Below are experts of layer 3 (counted from 0) of a mixture-of-experts language model. Rows are named router (the router's row for the expert), gate (a neuron's input weights, with its number), up (a neuron's input weights, with its number) and show model dimensions 0-127. Each number is 500 + 50 x the weight over its row's rms, rounded and kept within 0 to 999. Numbers have three digits each.
After each expert's rows: "mostly gets" lists some tokens that are sent to it at least half of the time; "comes after" lists some tokens at least twice as common just before its tokens as in all text. This comes from a sample of Wikipedia text that the model never trained on. Tokens count by the router's weight.

# expert 9
router:531561452581532565547553510439561495435569542573478565445558466555555550563516551555557464560544561498496481561450582563444563454530534429457444474557549549488522550566556519547506548540449475591585541529443446538495472563552515554485551578446514507531515511477571569555500569545556488509431546435538533438448554461419541466459508493478422557456566561428455441463545437493578571449512
gate0:492535511565468440563409445443569508470617490542560476376519488482435509516468501487472446537470427446527496551529503517480437420514610513450486501519436535481527599437492479436641506471439491474562513501469561513457518524450538382549526476507486571452506486480568496424500459532556569457578514505518482525554626506484510462435474514418403538413524506513514570412465501463514511461589
up0:489600457493550459474516511430492523466468563604561466479429539493473525533560489451519599417454545497580523475570469481416464431519518446557493493543403483523446562444496529547448418494496487476555410345509535484543526463438480430476481538521541499584480491468548487604439489433470469483539450451518438462493502507527460473468464615409490493535468434424544548596540433471570508427516
gate1:471527433441502512521423540541495543566549539433426533392538466511490425502566523509504446463496476392526514592498488579477525467508445501490420535526502417440567589518601461423538489454564484557518544514603490539533471519504535587477514620461503499538592509568447504572470482496421463526524536511502567547406503572449517488444416487474457505584492472478404559380475438485489557495512
up1:511518541556494556418580374529559550449493518581492535530401491525442470486494530515555590441532525495529445477528544578493357508513509437482495482516531480433499447495476546521456472482509440524482455524466417559531524517424535498502542506573500488495476499560542430531543456475471516443478477368529446427580503589563463456510488553535469580514486418480504564633513507523354480482401
gate2:394435412511473504539470517545523441537558516497490503533503482530474451491505493442463484561436523585577526567577504567500546491530494516390545469587561501532537536565431566479490468589478482451483506466516463506537583522489392471539350447526492415508609614492498483515449587419593508561441497439525509450562427493507464494481446465432525457484404495586521490517518534562479503438463
up2:437538436511510551528539511571468510582513367552459440594554423559514514464540473435362471563549471517487540558539517561440526537487548618525570459578535501478497542537511488464466537561554520465550445463570524526529667605502544523442457436550474477436551467465468530519494560469526583497516468479560539451584510479527468532509489549458518512507430462474500544487456462461457551426576
gate3:486480509504509562490551488475477502487498532461559427555447462499457442557542519509502557536387439545570633507533442498529514461408576462469424512466563423557476409510521533463440520552486451475535535468436387478458524488484487453523489504463517482537450482519460461624499488599593580592513522522538539393494428477497581431550549481503512464605553502523486448494584578538430530580457
up3:600579456604530509477463517567543441516566483445455533530497425517472493382510485430530617419502517489493494513484510643454497492454432462510452485409497404485461443471456536477523575503569476511529463467505527463545507476565420542544485483452440542545486530526515530525537516497418431514484540615413388462486502512507567456491511500443462540552551534475465496460590437524436481539366
gate4:481616517548516472582410504496503451432508463495466520486554490514472552491566479457549561483482400463469523489532579538437448500565411451510578481458501470504520411584559511405556538473436518582476473541544532604473476485461512575460532593475489468528448523567480552515487548464470446491506398524515496474611551467459539514510531408584385542500511431535420488415577588436455509488495
up4:590491464495490536493472467412527548535538492523561512576429492485460455507489542429516564519516566534423460514452456493458524499503441486570489500524609546543362512523439467460486483498477446405489402620573457572422556436519595469401566477419466462421448535513537495489488484449449436442488426543477458532497467511493494598516456568471558506566478542516589496464571445558566557468529
gate5:451522470520463564474487466406450568376499603502428507477533559534498496532459494471572529571499493386549494470403496489602486435417504461470493496522539501559518546446510504429540495534559562459545480468488546451578583499481372445537488513541546563459490495569498513548440536456508411523503640520456512516558533508529499417455416452436487559555424555490493461572517457484479574437546
up5:565518471420529516452399561486395547482459486527521556506576516498533477556526516485481552512432556437460480547573495466494525523472520493475493490433481458515548534451513413474516516570435576492505528450542524549442469530380514486524487476482485506577534424531522546649387507484557498563502523488548635503489610443496480468515553433462349526511484511488593493428523449522514406466577
mostly gets: " Har", " Nor", " Sar", " Bo", " Jo", " Hy"
comes after: ".", ":", "-", ",", " of", " ("

# expert 13
router:532561452581532565548553510439561495435569542573477565444557466555555550563516551555557464560544561498496481560450582563444563454530535429457444474557549549488522550566556519547507548540449475591586541529442446538495472563552515554485551578446514507531515511476571568556500569545556488509431546434538533438448554461419541466459508493478422557456566561429455441463545437492578571450512
gate0:596516460478519463470483472511537435510536482425457545520467491515458537412509573550499508577527461572519446466470466497511489487449527386462459423550550497504560443542420589519524547450457428465546399579444564513495447642491460472612511515506500501411558424513364506521517498419506491585487527509542531452594494514478557490423500486549542433632474563458493527556457519501495514530479
up0:518539408427494437589520424501625540443438536531450525492428456544430511503451462470411497493500469544507507525474550482464481588523444437529530542474543464568477503529526403574473471483445391511558524417466493474465505418457539409502432470533561503518410525469324573549521543518584532534557494565471496459546498595540553514476565473481547591500503460480511478502557476499471536496572
gate1:523487567471661502535532449554519400522601539523521507530578404564404481515498541429482526501532523518508547504605473562437498481425485422508494500535513486506497538572497557526550522527509570467513559475534469495538502497481397513490532581589518448452440484506529470558570437425483422535502560500467526544450467510477425467583471445581575390542561559416471478526552567462436448468545
up1:514422529506564442517477466439534482554545503438501515473500448531490532491415532464519482520452514541440550494466440484474513400510493473458501544480444463482500512469501522460494526403532604527499546524549534438473494510530373459567574487460612537490484482581560507456559527534525527368549452548481535575599511489397507448521520463590384479508496499482526494514672460520507611410557
gate2:519475565425487600435531499441602413476494465555457488443549492512549532577489609467461509560531484413536500505459458409464539540472521501483510486528453470592509405464513494509594470494419593496517444504471429489461388540467532496501518504548468503544543503505512434581494533540541426450525565605455463522427549470475501526488455495462340503477627503526528513583486529422552558517479
up2:487483461422498568536417547437416567424549501557529518585478558560496493517502543502544574453554465504513501519624613469554392509466489488421582521601526462460352530467508520424576521463473522533436433427545501464525476502489539574539528479511500459460490518446488421459469473534448416507461428510575539514481599475533430487446548434432450540527479535495504470526523453578534552456467
gate3:562518448547562495379421448477505541549552475561531439405489525513526501444453624463572476513430556468484472474481549484607510465482609470558498442529505519423482492426485537478423463497489423478483514557492488522405522418501579473483512503446610523544506621436598552554451536534470477456551471469453458575489487521520555570515555458471544420567473489561518535548449514542517559418481
up3:519573465454503338505563514517544348547481400533417479520494403522519449523534512443559445464469460479547520513494466522398472509486444648512477488598469551540493573463567500547497472519491572509497453515529560512499514471531441598486491599535526412475450526521403475477583594486472420483509420508476522488443450498576492497471449557485493525489444532473525480497573481500519469592517
gate4:504539531551491368535561510556514433466508545440535510441514478512604576529464568438496487444459475464475427468396567456520518446503471475447471471437511554561434555498526519419498470574454509465531456458481461487472497435606549495455542579402571501463564539504505524601365503449549572499468534541547548456509459543463400518520427554488568406574477464531548524493433506501425448481506
up4:498470473535493432572520509557478523466477453477500519518544462566466455506457516506568536487481489389465534534348406481488450586513446499595445508385573492479504516426474463444521520491489430563489470548526450420535539375459410498494512587552489475516519478559543509564503546530418533449579504495468556469583549550515410457562521525457511461447489516432597538486431426538452588456436
gate5:538502495561492358491452520589444507565426434483488477539493494512431524558535592579464512470434531553501542529525493534528452518436540440496649455467526545587550495509527511625566482522503473594473540602540484560477404490583374484507468530553463451530577535497409518486553449588550519521524426542571519496515568513476516490519521472552503514525455526486480447490425499576560553509516
up5:483561482440436461473528493460375461449555503459498525451577615551486491568475462535542533476428563544534511468466491481540561510419561441517525530614499485461586511513537576551569423454566502535542530500580422437555482587525437466460502495541496566484512467408528447462527461446452529479541343541422531534555545526495540530503548459490503487454444573479473598420447558498540565514498
mostly gets: " due", " cons", " 12", " Coordinates", " polic", " ide"
comes after: " |", "|", ";", ",", "–", " to"

# expert 1
router:532560451581532565547552510439561494435569542573477565444558466555555550563516552555557464560543561498496481560450582563444563454530534429457444474557549549488522550565556519547506548540448475591586541529442447538494472563552516554485551578446514507531515511477571569555500569545556488508431546434538533438448554461419541466459507493477422557457566561429455441463545437492578571450512
gate0:542492509600524536545501527463485483541546521504473502550655465441555505564538547548463518470448517510429566478360412466499536452532491478393557425462498487539510441559513466456562480480398498464463422438437494436556562411458496442463393558505430496565534470505503532539474559508527529529477510508510550579515549567464463551603540498463584411539501476473488507553521485562400497429539
up0:491582537526464544558485534474486532457555531432492383439500473508530566509554482448536456483492580392555516397508474507563365531453474432478518551568567451523547517459498514553482499496504427595398499584474512501509506541508617610487419489513536532465459541445483565468498424562446458480490525560509496463439458476556529519521440577477570516466423487597519408461558550491567485496565
gate1:552634423541522519577519539479561561420489470533476526464465500532536552534445491490493506459524558499474535488418493411471563518504397442541502492547421504511496579492478551471520537503456483461557517522490492540570554381490553468418429580500510555514451451559483513465540599410422563560460448501497550477542406514554500534513418486573502579472568542590491623524538503391438524491479
up1:443502442484509511422398486520582542517558462546473563478497594542483510439565506549540494536496510593465480446420479546513505464503436526427476469520493601442444543504504525563532581436537439473562502515530552490489524441442508485384427522499531502414515453476440511519579479495554518529551452579598486489560389439449483441482541490487417486561526533561516512565459561576505403356531
gate2:499485565526471537522518466468494528493606518462531359502536494478462520540480456537562438490508532510515506429487506479543560568572579468376444534565552401496568453405598471517483512497536465507562495538504582580539540440402489400473514541544531516584492464617465529502454483521433463618479480516497556500483516572494538553494483503472570536473497504443508458534561596578548500494376
up2:477526426615493430553484585482420483533463486491549516428467537511504431524492509499531532410512476581500551618492457525509610495484472524569550551567392427452486606503515535474532502457477478501561504530496526544531452459547499516491515484438500554471461579535536461474559495448404563538464495484615458502473470519580502485436502494402453351416474451486543530503477431490499573550611
gate3:509460474585512423450450507524543445548520491547572504577449396510538506419465452534467488543487521541411503516501551576606480567514533453428520436530531476592444476505550404484532472454539538540577494566444564534539439506527352405522573540501433441549560514568449585494512416527522564478419480498547515472483501491566620434491539450494439480531513505495538448534549525551533507532434
up3:380442564515496474451483488381520501433492532507557528514544471514551514512510438545569537506445537543490548505441636527551531518518501460534520345442578406444434429590481450434450456561492465503470593534540539451515493482558520531475502549480492456459573517497524491401459522467544516503669490462475491526485504430492511487521547539450505523545520555543585421508451539458495530608480
gate4:482567526492491510442532496469531512491534516535408579525432527450502425513463510417535599466666529548454493435509549385494470482471502446515523539608546410518497465563536486486472513446472570614545513480470416531511465477500558525482438542431456450507507586494488597557457504409497571492522497461495524497523508491462562616517387528447462509471553402452496486498459525455498451394543
up4:545499445515594527441536449484424559445469446588535418492474516445408497461550583514399468549563646501507457524521508521563484484587602559501460522501441589472503580463564514452441477565506491575493475546501487500495444547450500602518451555507498542522491555542432501561409504495393454584439482535471486486552472483579522455487546530434493584563529471413521508419476511471501486526444
gate5:571428535456539598506517490593503458505547538479503598539512535545389495558539495481605505551581568543498541428515441406517452476501471469447392547452453507523476536547586505484469557439491477591548486590477532428560450480574443522471560518448456512453481451537506547458453498521564410522593541506463529461416570459500463542495455460535488496484561580464567541420474538556530417428480
up5:414547506593490489462571484499512432482551540538477513481465498440494405529514592503466448450545500458475412638507515491483533450540547551554522463502422457472518503472620602480466473417597575473441434489448486455510546484494524409471518419428592511465517531479503520507531562425456484424469457451468465535580602464544466497547533517495518464382442557507458453463595461494509492514591
mostly gets: " col", " album", " films", " proble", " countries", " fem"
comes after: "|", " the", "–", " (", "19", "18"

# expert 2
router:552510535543502516527546568471548528409536564513547524460606493586505590511524570554538487542503587476427472523474476515548540505487565416391511447589584585576535494525523488511637468539486462493487547535447506498516507570532444563426542534423538504542515490497473572587504497574533556463430505438519482430497512431483573486490559506463487500499512660481379460453450500483524512468436
gate0:578538528540407516461496453491455502425526422559560528481537519527443550444576475594493489544528480420418554529530533512549481491470438403482594453495517492499480463509479548570468596496492487487575575489504518461525509514482563524496441423482576500566576518462514584541539398500540470586495576573469415483575534424465493459495472517458534533484467602491539408485355540504468470406438
up0:479485388473534533462427571489434477390535523506407496458533598462457538541508456456471517417523513541546385474505485456514423439518523515529480572448458548514524440461492432467416487558529460496487551485521516520530490524455433527488566572477495568516526416553532381504555533336442521512540502495549547506522491490425468549387514449550407522515548513552497597499605495492483574508503
gate1:523589471543503486482482518419588507463518472458537426490456533448525611476540530510497538572515473492522494528535449474426477511550635454520516525578464600519475582516510442503585619448484517463418491530460442503448485512445585520551531508442581490464509472531495508555521502585633518421601568541522432529474513469475454553466515515468560575625463539529446497580484589515521442509513
up1:526541521427424523525527508550497410506399540437486496435461454543561468552429465447582457467471516512535502505535506551469569469533453475565497445548588520495485535421498511397435402560469604468548486451502530429480476465551512544504463495573386470504539521544478494384476523551468492561582451491570468538529473593429585574553515486565451425463472462455560397447538551505424502510468
gate2:425512575541507492454574455423474424514404517452500524447596506483468536623521526529581428534493480474511523552612512439543471473433518457522394512460531538532444492503435423519476401491478466471536536504492512512474565441490449462513537553498432558601559403523418560484462463467509446464470589485525493538469514496555628528509540502429592484505488603532520427424508484477527499586548
up2:572510519584429603427447472511433492449490455476500534436542395423543549484538568473511612588473444535455467577514498540528457513491576551518620366534531473388460466539449562435511478497454469491467495469481499442605485512429503488483389470466484472449615462465443470494496450439465484525441469450538517438527525505582544501537542547416539525553502551459502462459503464478469553466494
gate3:515543448610460530466596514435491521555525424412408357426451508468477545459460495479514432539487518498427464434453411457477491481395487472514559492459641516509485459449506496511527536554508436503548502421494509452522532510593522443542479506532533486481487549459563511491442540527559533529452518458443457581481536485551528450549441448445521524481502614550516550467544640575473466425532
up3:483520574482531520539603542418422551511494407502459433500475555497475466452452470527495489534565464493479589412553503542527547576405493504516496471546531512515495548429535526568563569552496442555446489582538525505478575437565502435553495528526433569427503520367503432584565420519402467541409413405540446414443503531591533477488515463482494433473566447453530505526478498490494524516541
gate4:511564514422493520464505536538531635532548549458555441533425467584533545567495553517451495424422553457516451491534430500496465573501515512394576479466450436593576541477590416530431540464529468477510494490435490540551552516440544503538449569515508560541611534521562498524566504504599484556538498470537451502518458488552594388502524547578464502572522542444505432516575561442485498463557
up4:438485498494430513478498487681488623512502476472460555559563482517496520455521445510458585572579492514546455473553498424459534447544559489576514491527535485524479501423500517602587605521477516536551500524544382505512633567486484524542531467527543507517596540564591509450494481582482508478487525433468496517527509460491494470512615401492495508556510539486542532463468434569423422452496
gate5:585538479470479524545400502569423536506600446510448461373532485506483511539531522556517427481538515337605573506457503546533545491463461529499546465501414500463525516436568520498464508482578556510481522471477480576537526463526510520577525486479355445612534574518524571492513566439566575458461447520539577504488521561598471545477483501501473517463451410445540457524459473494536429541495
up5:399495640439507446526535476464605475612591565568488529456499466427497524553468532409552474551473481519559464518504558563455401576598452539515441445489551438487496461636556546457584477410515580474522535493494538472478496592536541472521495553478516400515472535508488459512481498447509503559461546460508502506434500464477443441534527468557549535465437560497554554418476492529436460458523
mostly gets: "ic", "ac", " Don", " qual", " Ter", " Mic"
comes after: " S", " R", " B", " D", " L", "S"

# expert 5
router:537537511589539558588568523457591446472548477547526534442585501543559586544491536550531487576529560484500494544451552561473592450551529430458444457557545533509566550538542510581501538484496492572581537500428482543501503573559525557482530588439537492460556509452531568532526536552611515541384524451546510442409529465453506412443535524493374508525509555423499459449484483511572552465490
gate0:496595501474507556594546548563537481429450484502495474465532556521593611545516481498511537404494476518554554477509559531436547516480516584520471526519460519488456421495535507450431484562370524527513515390496498508492466510518470529505486411480563473432523628537502483443524495546544400512459466462505587545437447498438531535439616434411509426473550471391544510588477490441544533488564
up0:594403623468519443420490530518556463505539492545568571478492534479413528488453579437453481596546516440453427557537528476550429584573443402488502486505486452484452596461499491476577542568492483521511508537489482581473498498528509320584571494526449497510508520495446436575545561475453399443529526522507464471512491500529527514488524520518489578491419502554522509496548493571414427514462
gate1:478564513502478422509535455458552432558454544518570506489513520485449473537400486560472483499525497417536474439506514548590482500542566506406476531543464523474549500555503469414480490526621510524456552545479419401520485475549561515529434571477413392526497535414411492504527549529438495575464387568530438485535521514626543601492506446435410470471470496412485404470515551501484533489550
up1:409538452504407560465500483493520505497502479472499589558486450458532422542416520476503496511576590437519457517547540473538589387473457540497453420458497431510484494501492479471543429550481516551638532413445430489434331580507531409538548473494464459541494602479489479497506409501427505423441485454501417508509490535522601499515545473492547523529459481481473459490489513587459445528570
gate2:544530488471569497596526604515471549454513501339575500474548536471553521431464606446527513461513473547457533446467414489497478544493438461548545488532564472584429522576569508537572496510559426573487476519566537541583487461522509503415494510550512485589529614508506548534609512430442434519428459498476524418483501491453517532545443556476528437498427562494554531556532521506451462456589
up2:627485531443608500534499430527536489593490492357513479353440574502478515491488504527459431463572463525429475500527560485509589510518550393525513447477497479466540494513630526497462511550569449545585442423498424466467549487572454436512478518478486489446555506477526528428513436487479431483477604520550423442593506519507588577439528491478424505500500457465511475508468522480556469498536
gate3:527491538568460431593518550564493527510463493546498439385513425466502539545433449567490462554510505496520543509532513442584549445457440481530461568514460477586505522437535554516498499539415500501554524436574464586457486476536470526431588439589538498511447570541488550478484538519500405439414552364561440547352487454544490451484528505443470458598469486523554472480448459507547459454439
up3:452440480543447538563532511530487446556525545453495555543574469501557504482472484422456573499581573471511502544475539568668549467583492497469555527438493516557634485595492455500555558546423461458483529460508526570459407567505488530544503451554490555519443495493532467497607573476512515409512526540496515422469523475444396531552515489561560611454475553503502456436469429530483487585488
gate4:438518510555525486498449454445543569591456432455520547562501515513503489591519450502509516471474594482550516547477484582513545507462390497483466470404499500484472526547477585600548566389403532509446555516465493493412529387503544528589561568538551497459490559460632570532500546475540542497554490597515619489464538536503430478520532501469574492535450538539501422465529490408544528500540
up4:524580464405413410436528544437548533472539394518523522522415536507448405478576457457422418513546469570454491532495537594497545535528556450530550518442512568422448589488469518459480559450446516511498445517529466466457557397529531555482543525582486477437520516539563418466496590506497553584608572473424515556475512471501483516525529447493489514476507524513529416469511557578616521493541
gate5:583427613543486496441545470537446659520535527462523405589470507572502520542470539548473504497518457525479506522570453458439585488484544532470489509437536544575575462525514508485573489439559503544513548587514516456522569442482533438504663537364424535482555511502504547442509482471514513495417505491548504529559559447423431468505489496525416582495440456520549506578506449551488503456509
up5:534517554521524506581527449548560516543503508455503459585481576592441470533446535483499547469490556526449496571545531569575469498483464374491470484481503519472352553560507477434440514563430511571524512459489565534492500520526548372462433472432532423510532493437470475486461584473407465458574471437459501556465460470512469389388507532512473521479571473478467561497473490537630411478466
mostly gets: "S", "C", "P", "N", "W", "M"
comes after: " (", "°", " \"", "-", "==", "N"

# expert 3
router:532561451581532565548552510439561495435569542573477565445558466555555550563516551555557464560544562498497481560450582563444563454530534429457444474557549549488522550566556520547506548540448475591586541529442447538494472563552515554485551578446515507531514511477571568556500569545556488509431546435538533438448554461419541466458508493478422557456566561429455442463545437493578571450512
gate0:612489481573517505407560495542523578551444525471446524584565487509537595462534488513604430577496522569559471540572474524495468550382492522498510488533468552492530501533497466520498484510543574470466499558490487554529492519562493430517544510572535480419585551503491547597535557545468444482585487419571543439495483598533467597499598475486523458504474502403483459506560558539550596578413
up0:552472461474499416528589447550349543496488480507457530442480463465400501501486531551495489534589542479570509456398482491488460463511356444533471514536603574461501566480429539617567493587594531528369524579526484455522510500465514451507442454491580506522548540537473570492447509448478498550437524504443607514530491535536429483480489503509508466502473561502514484548585450459551455448467
gate1:442519554590520508495463521475488438505498449491592489480525441436509531493496491481535478491557551466452451490507487601473522388562477502640398463535550497476496501538455589542526459487541483469537592481540429598452368460517429481521570589510554487582452551571609427421546530515550512399506497530536480524546554478432466553475580477478511529544418538508464420502533535475584496496500
up1:493469507509508489486503462495424497493589591516450469545565506479555403554535552526493584580470520473581496410461502479385526519488538517546495461442553418548479545507506512483433578479466499541527508502512583450535584518426486497550416556510536530586523498591510587456530555484433457554449527446475431464454480451520487474432484497459501475586570496331462560550450566597424558542502
gate2:630506505552486518567570505460492445474497493542477560587473478469457558470557517519507514468493451515456575501424476550519554470545423524536489521465482434479508610511529608383536528570483475484473415496448469530512535564491508538505492404520526521574462547439476497643561532499523400545522524573522482509511436446500507448521461384570431632460540450384480532538505525506440553513480
up2:498421526456446505466469453554631454517489500485440461503528495561587516479505410612457493450536564518538588498474537528444581495471418588564453454505467513452517458483464517432563472527447463437532509512403475490465486549438574493505528552477367405513464444482479481371432566471483580494366507510466559487504503522449609491457516527525525508585502434517476475451555518451493536463469
gate3:469613495612552474522520462445549534449485536591586514567478530583602553530436564530612480506579496450481513526469432454412522499549476428509529452522598401506511421518458530468487521363404507480443514476457546514577523455535482527468535542396490527397430426532546494506553515456471539431471566522551507509578495502503478482526445486448579481534472518484482558506513447466559489460528
up3:519455474502449611495452481459484450482505485527488507455511392517521426582523531501516433562545475466505566476532531513465575571451489460449438482417449381498465440496518532496467435429569489493496439485631499501466552523422509547395500459585525534426444442498473463534470463557551476506512457600472518432471440596547524454495507504442484521461503535495461514584555614534494570463349
gate4:422550494535512540521457592483607438556563495413447440520505422549603478541412517396448580436572513452507445459495440515540469516447529557466475467502538506570475444504576488469522431572574531538584593547533560468541413515560518550407552496564481443473511505504525495499504526487500579406473479489508592623531507490571520505476484513518426453477458517470517414502501519587531524541434
up4:575457454515452525443499408548453529517436472596443529590612514552352487575534561491546503430558454441554623481462577509486475515523467484542582472450531495471523488435533525583497505566489480565458491461506518464476510487446526523478466567417459494498472491481463555515563474461446480466478464460492473401486637529380430489491517563552533516416476475493567530411494550505455479485435
gate5:535535541561487517507484383501509500456443538349451480489394541504503524449464608483509482479571525414454451418479609525467629430486491508520536548474594479534573497580581510489538443460441505539471548456474461447499469468455545516478563551417422473467471579454531414454562546579520520457470503469579485484555456514484513525513470510511504581555485486509469546433544572460608510551475
up5:543500513596510489507520524518528590521399581488516466426465428513502529476504551497453445503485548502424497417548583453466518570508549452585551442447525446508630529517560484528581485471495430547479571508429465461551541427514429439546538468566577537505462508572532513462553411477464469531402622576516510485505510489513438542478420496448484500535459530496560594486398464516565563591498
mostly gets: " Wal", " Go", " Add", " United", " Conservative", " national"
comes after: " |", ".", " to", " It", " he", " is"

# expert 7
router:531561452581532565547553510439561495435569542573477565445557466555555550563516551555557464560544561499496481560450582563444563454530535429457444474557549549487522550566556520547506548540448475591586541529442446538495472563552516554484551577446515507531515511477571568556500569545556488509431546435538533438448554461419541466459508493478422557456566561429455441463545437492578571450512
gate0:517465474494554514539543546682525504463489519545535541499474564525514436499446606532535630474470512575533538450491488605509637458527474565455503427523541559439425470546517552465495510493495550442505495452481570510458419503496438576465531525473529652514478447464419472513494441505469467503523496480505453501497399547461560528472408507479502532530472514437563516558485515471612453485417
up0:459517475507475524446533541452387492543545509448522517560489501444509560575498507571520475525396494496553423504451515573501539522521406499393527507424486570505506502508412477442381445535599468524552534502568529503473547515591402383412485522499495440469522493446498541439442518480472516518575457491491397460476486450520523486505581502408499398534547546457509439470474586374524516547461
gate1:561593503472495483545466599558572477501440448578569468470531440541498487618517537553487549472446446564466492622472482554583563562474530431494412480499506540444485413446488463491542433513437463504535580490532546545437537545526464469415433499438498506487530486483550463423469472418498493530523539451569453478458496558463523528442394447435501408505380544453459586519523512451558567526497
up1:502465421555486627462446455522542459540538524571521440538585481508556458453405499490471466495535462377488527600530449584472488540440466529525405515455504546495448466480519526428524496445497542490582392461477518570482422509615529489428433483570418485417507505438436508541499465496530447483464440438460477540556529507530599529490519524445576508492497460404556542443478451558603524468505
gate2:416409551507482544562494496464481541501537493525542485478544522484466531497489398521525483506447498487552533542535578564531478479356581487533438458498587482482422523485498530631492395522519451524483465473518439557455516478479425416501514456514572515496572450469532513489564498465611400475505543525459400556538426418553580455447483464453563482508480594504522416476599560447504498411462
up2:527568485482507553411408363505524450534471427455525466465616513530544524460525507500430533468492605509533534407520427557489482544529568517435532515504425510516490477496483515472484511583479503499533582561529496507560449575556565579457442494422419396522515536555480556517523544486463522541516549509523551552478460642534498462493538518481530525609559542546443543482419364439535475496486
gate3:578575510502450517525460572562433483537517476551523485499523509612582562534567578432546470564485540456478485510543514473491504568540527604555497498518511519504514523565530437464488498469498447502450420464523468413571433673508561488592452522457468505463519457532512491451548496449565569481541502508523390506421525471583529622501529556486469613525545512466542419417526582515551524470519
up3:495626485409537519515526503564560475531484475535550572552547527553471484457567500588493513521504350543473478517491507459452447512560461505451555590505514480475495546436481491515485456527460583471543388534516454481491535521522511462522494469475453478497454476460457494507509623412476509602449426569593601536476534429516462498532497429490460544480574455450565403379496577550585432492510
gate4:510441445530534515522519454503413509475507506577515545562571484530529503540604557476437479507504513544375589524562408528516445479452487505584517479519523437516426546451536579480489538506457535494588516574482547509547531471416496396489481564498554490471528583416434537631494497549458485538432487510457510506431496502413390436380496497426499489588479471469443522521516429552408442514498
up4:508543423485500588438375465509473419470504531457452511520529561498551538499468535509591509523531536433539408454445575423496442511524550430434485514485389540506560504444530368509495542422512553515526459519497492472399572560571514581554421533532431564504513419515457477449500450438500438494614500477502424440489535525509529456529441476458383557535448506509477456504450499419446508444493
gate5:480527433510566512506440446539512502440493440510593500470504486472532462538579470520565515593584473373524476610556440410463458373433514490624554510524472520457476407535468525512485428524519509489530461476498515512527442525550517467490469528573622543567463569484425541552414541526509494550433459559505585554511482429583566547480518525469529420505497529493513536548594472492524420444478
up5:505489522602522476526525632529524444520496534498460416552588439519529423467434453451502507578542484526570560481445528493496537458437385529442566489494568480447468527482629475556416517499540496519534570496435579471564465492432490498464468362539550476511423454522425448527518494496414560482475567401490531470498564532553514426504451485475545535482473489443482485505481390505494551611478
mostly gets: " him", " Ass", " Tre", " prov", " Az", " To"
comes after: " in", " of", ",", " from", " by", " on"

# expert 10
router:539490490571568541527552542474584530500564569551538502393608437534569568560510516521515478556516568487496466540478538560476616482488569439397502527554555540467573487529515527536480467548496463601617632568482484551465471547536518514392521523441497562527495499454529580544467540539531456454432551441488473428482580467470503470452530516495481562532489507384438447496544459491525570513559
gate0:595409570519407575503513537445509433507476540469515496420461547478510564583483417629534487498489483509465465470505493462488565490497566411440410574475513584458475496479528478514450470504544501496469452553444486562496469556498437407392545445606571531505529429467513451457536634502494507396454434520460505470484462500397509511531491556515489530542523380477445539416476549514496535510474
up0:555598568602557586427457547444501577524559484479424421393437466535472561525478443466521504455542504478438458492580530417607470570526609531466554512547493531519458469529484435521558484584465507616512464567431529545425441498465498493538573497537543539552520508474474471496435567447465427500479517427534446596486514500490497572493519449491492548574505474544515456423569448542522503575531
gate1:537467546574519525514499552502532486489536590462499527438571438477431567554492471504588499560521428482469495444497528555604464498438591507508533465485525531390508439431443397495413480570411478554552409429542553508537539519489409560473498482566520487535486511488486529491488505649450529462571461451490515532577498434416438498556492484555470521524456501548513523410616482417460510579470
up1:493385486436531548522588545571521450402534436678505530477523515554490573441535507485528486474445483570483480387458475442459472535494562509514570541576493527529444519578440468446523498559466424535551521374475482559523502466414457535504449453475561442490466512534476526514401462499563419548498459534421507496499544461558495407487462432477495464488533469538523465495505461414464418445438
gate2:439524592512443547484559561599485556493493500478409580491498533580547500565539534472501524563448564496589522480534431651508492477540604473530583480458557506465504441522526412532493446502542519472490508412470568477503477547591579437365445474594462502522424484507410473452581445479495474544515451514582518486481506503445511423467544499497417503453455592527474510512458468475427518492531
up2:464505470454516500534498552473597521491505467464516463459369485545399581378504497475500480454529526522543510512548530492618574446580520423547570452494460426507545454554453624532413572492471561539499574523516357508520453513506508447623478495454526526423504495546523541440463538464530470469434494552548472500504534540524455466518457498452463471472479535527426441463543556565610576531476
gate3:543581276473620430463458473596521467481511506423544570567496513519479449480504493502558473507559452597545482445544546552491496435482471465526535560487546528468608559538480453480497556477468435399477553468520583468466508560506459492511478507459532543505420512501480512531499507493420499510472500488488489445519488584523550615499593486506438545556523518402601499457477526510537448563535
up3:455548355477632454531518512524488596420609419441488507439502571507410480491501588498422523522494485462527464558506518462492430507518564534519405534432521577485495471478394441489478463513509495456529482578437522472458564507578407487491564416533410489524444519505411487465494564415508536567453551591524445496522505512489503571559509493528465539528516494497557495538564516391545497546523
gate4:530475494509613426508479403577542468427474430530587502511647483517484517572537486445489540618530404456504469513462467523421466538478471501395494542545473542539541449579484456425530481524507475490600611451520516483536485479492440463475531478465480551511485387507475522518421488519520493358425541530470460478495525502553443502485537456475445490544548525533492466350522522490515403509533
up4:544550503510425588433519537463452530549524592457466553483435559573552450412488435596499497378544554495512521501553562506478593506527519539562502425499514466488441598524600568492433557514502531428371389485480462460469495476483552521487563518502494447440539552538496541469551517540443495587551490489543578517562581533483583508514460592541498517417496472428537538560457552451487525514517
gate5:544503468473429448420501515458550516515454477493488564438573501562587554474509487531511499443526444504548512449479419550467590523526511459430511513510534562491491506507547524389481505486440563527486552503538590442453490395555541471485417575446429498565450569434528499448420432397557516445472471581592441621408504576504472539489548480435440519503543550459431504463568489564502511459593
up5:503469462473486452461503519442540605507414516506510457526567501503470505433549498609516507478553513508569481514493489577555508496465510477456523532558536543482473528469556550447476445410588555438502494453461545482501521508595488500480455550476419483540456501498499548500492517404465526494564474547534471479522567583582466637492597483331487551561458485346439572557523532546612510460511
mostly gets: " s", " l", " b", " h", " r", " d"
comes after: " the", " a", " and", " was", " to", "|"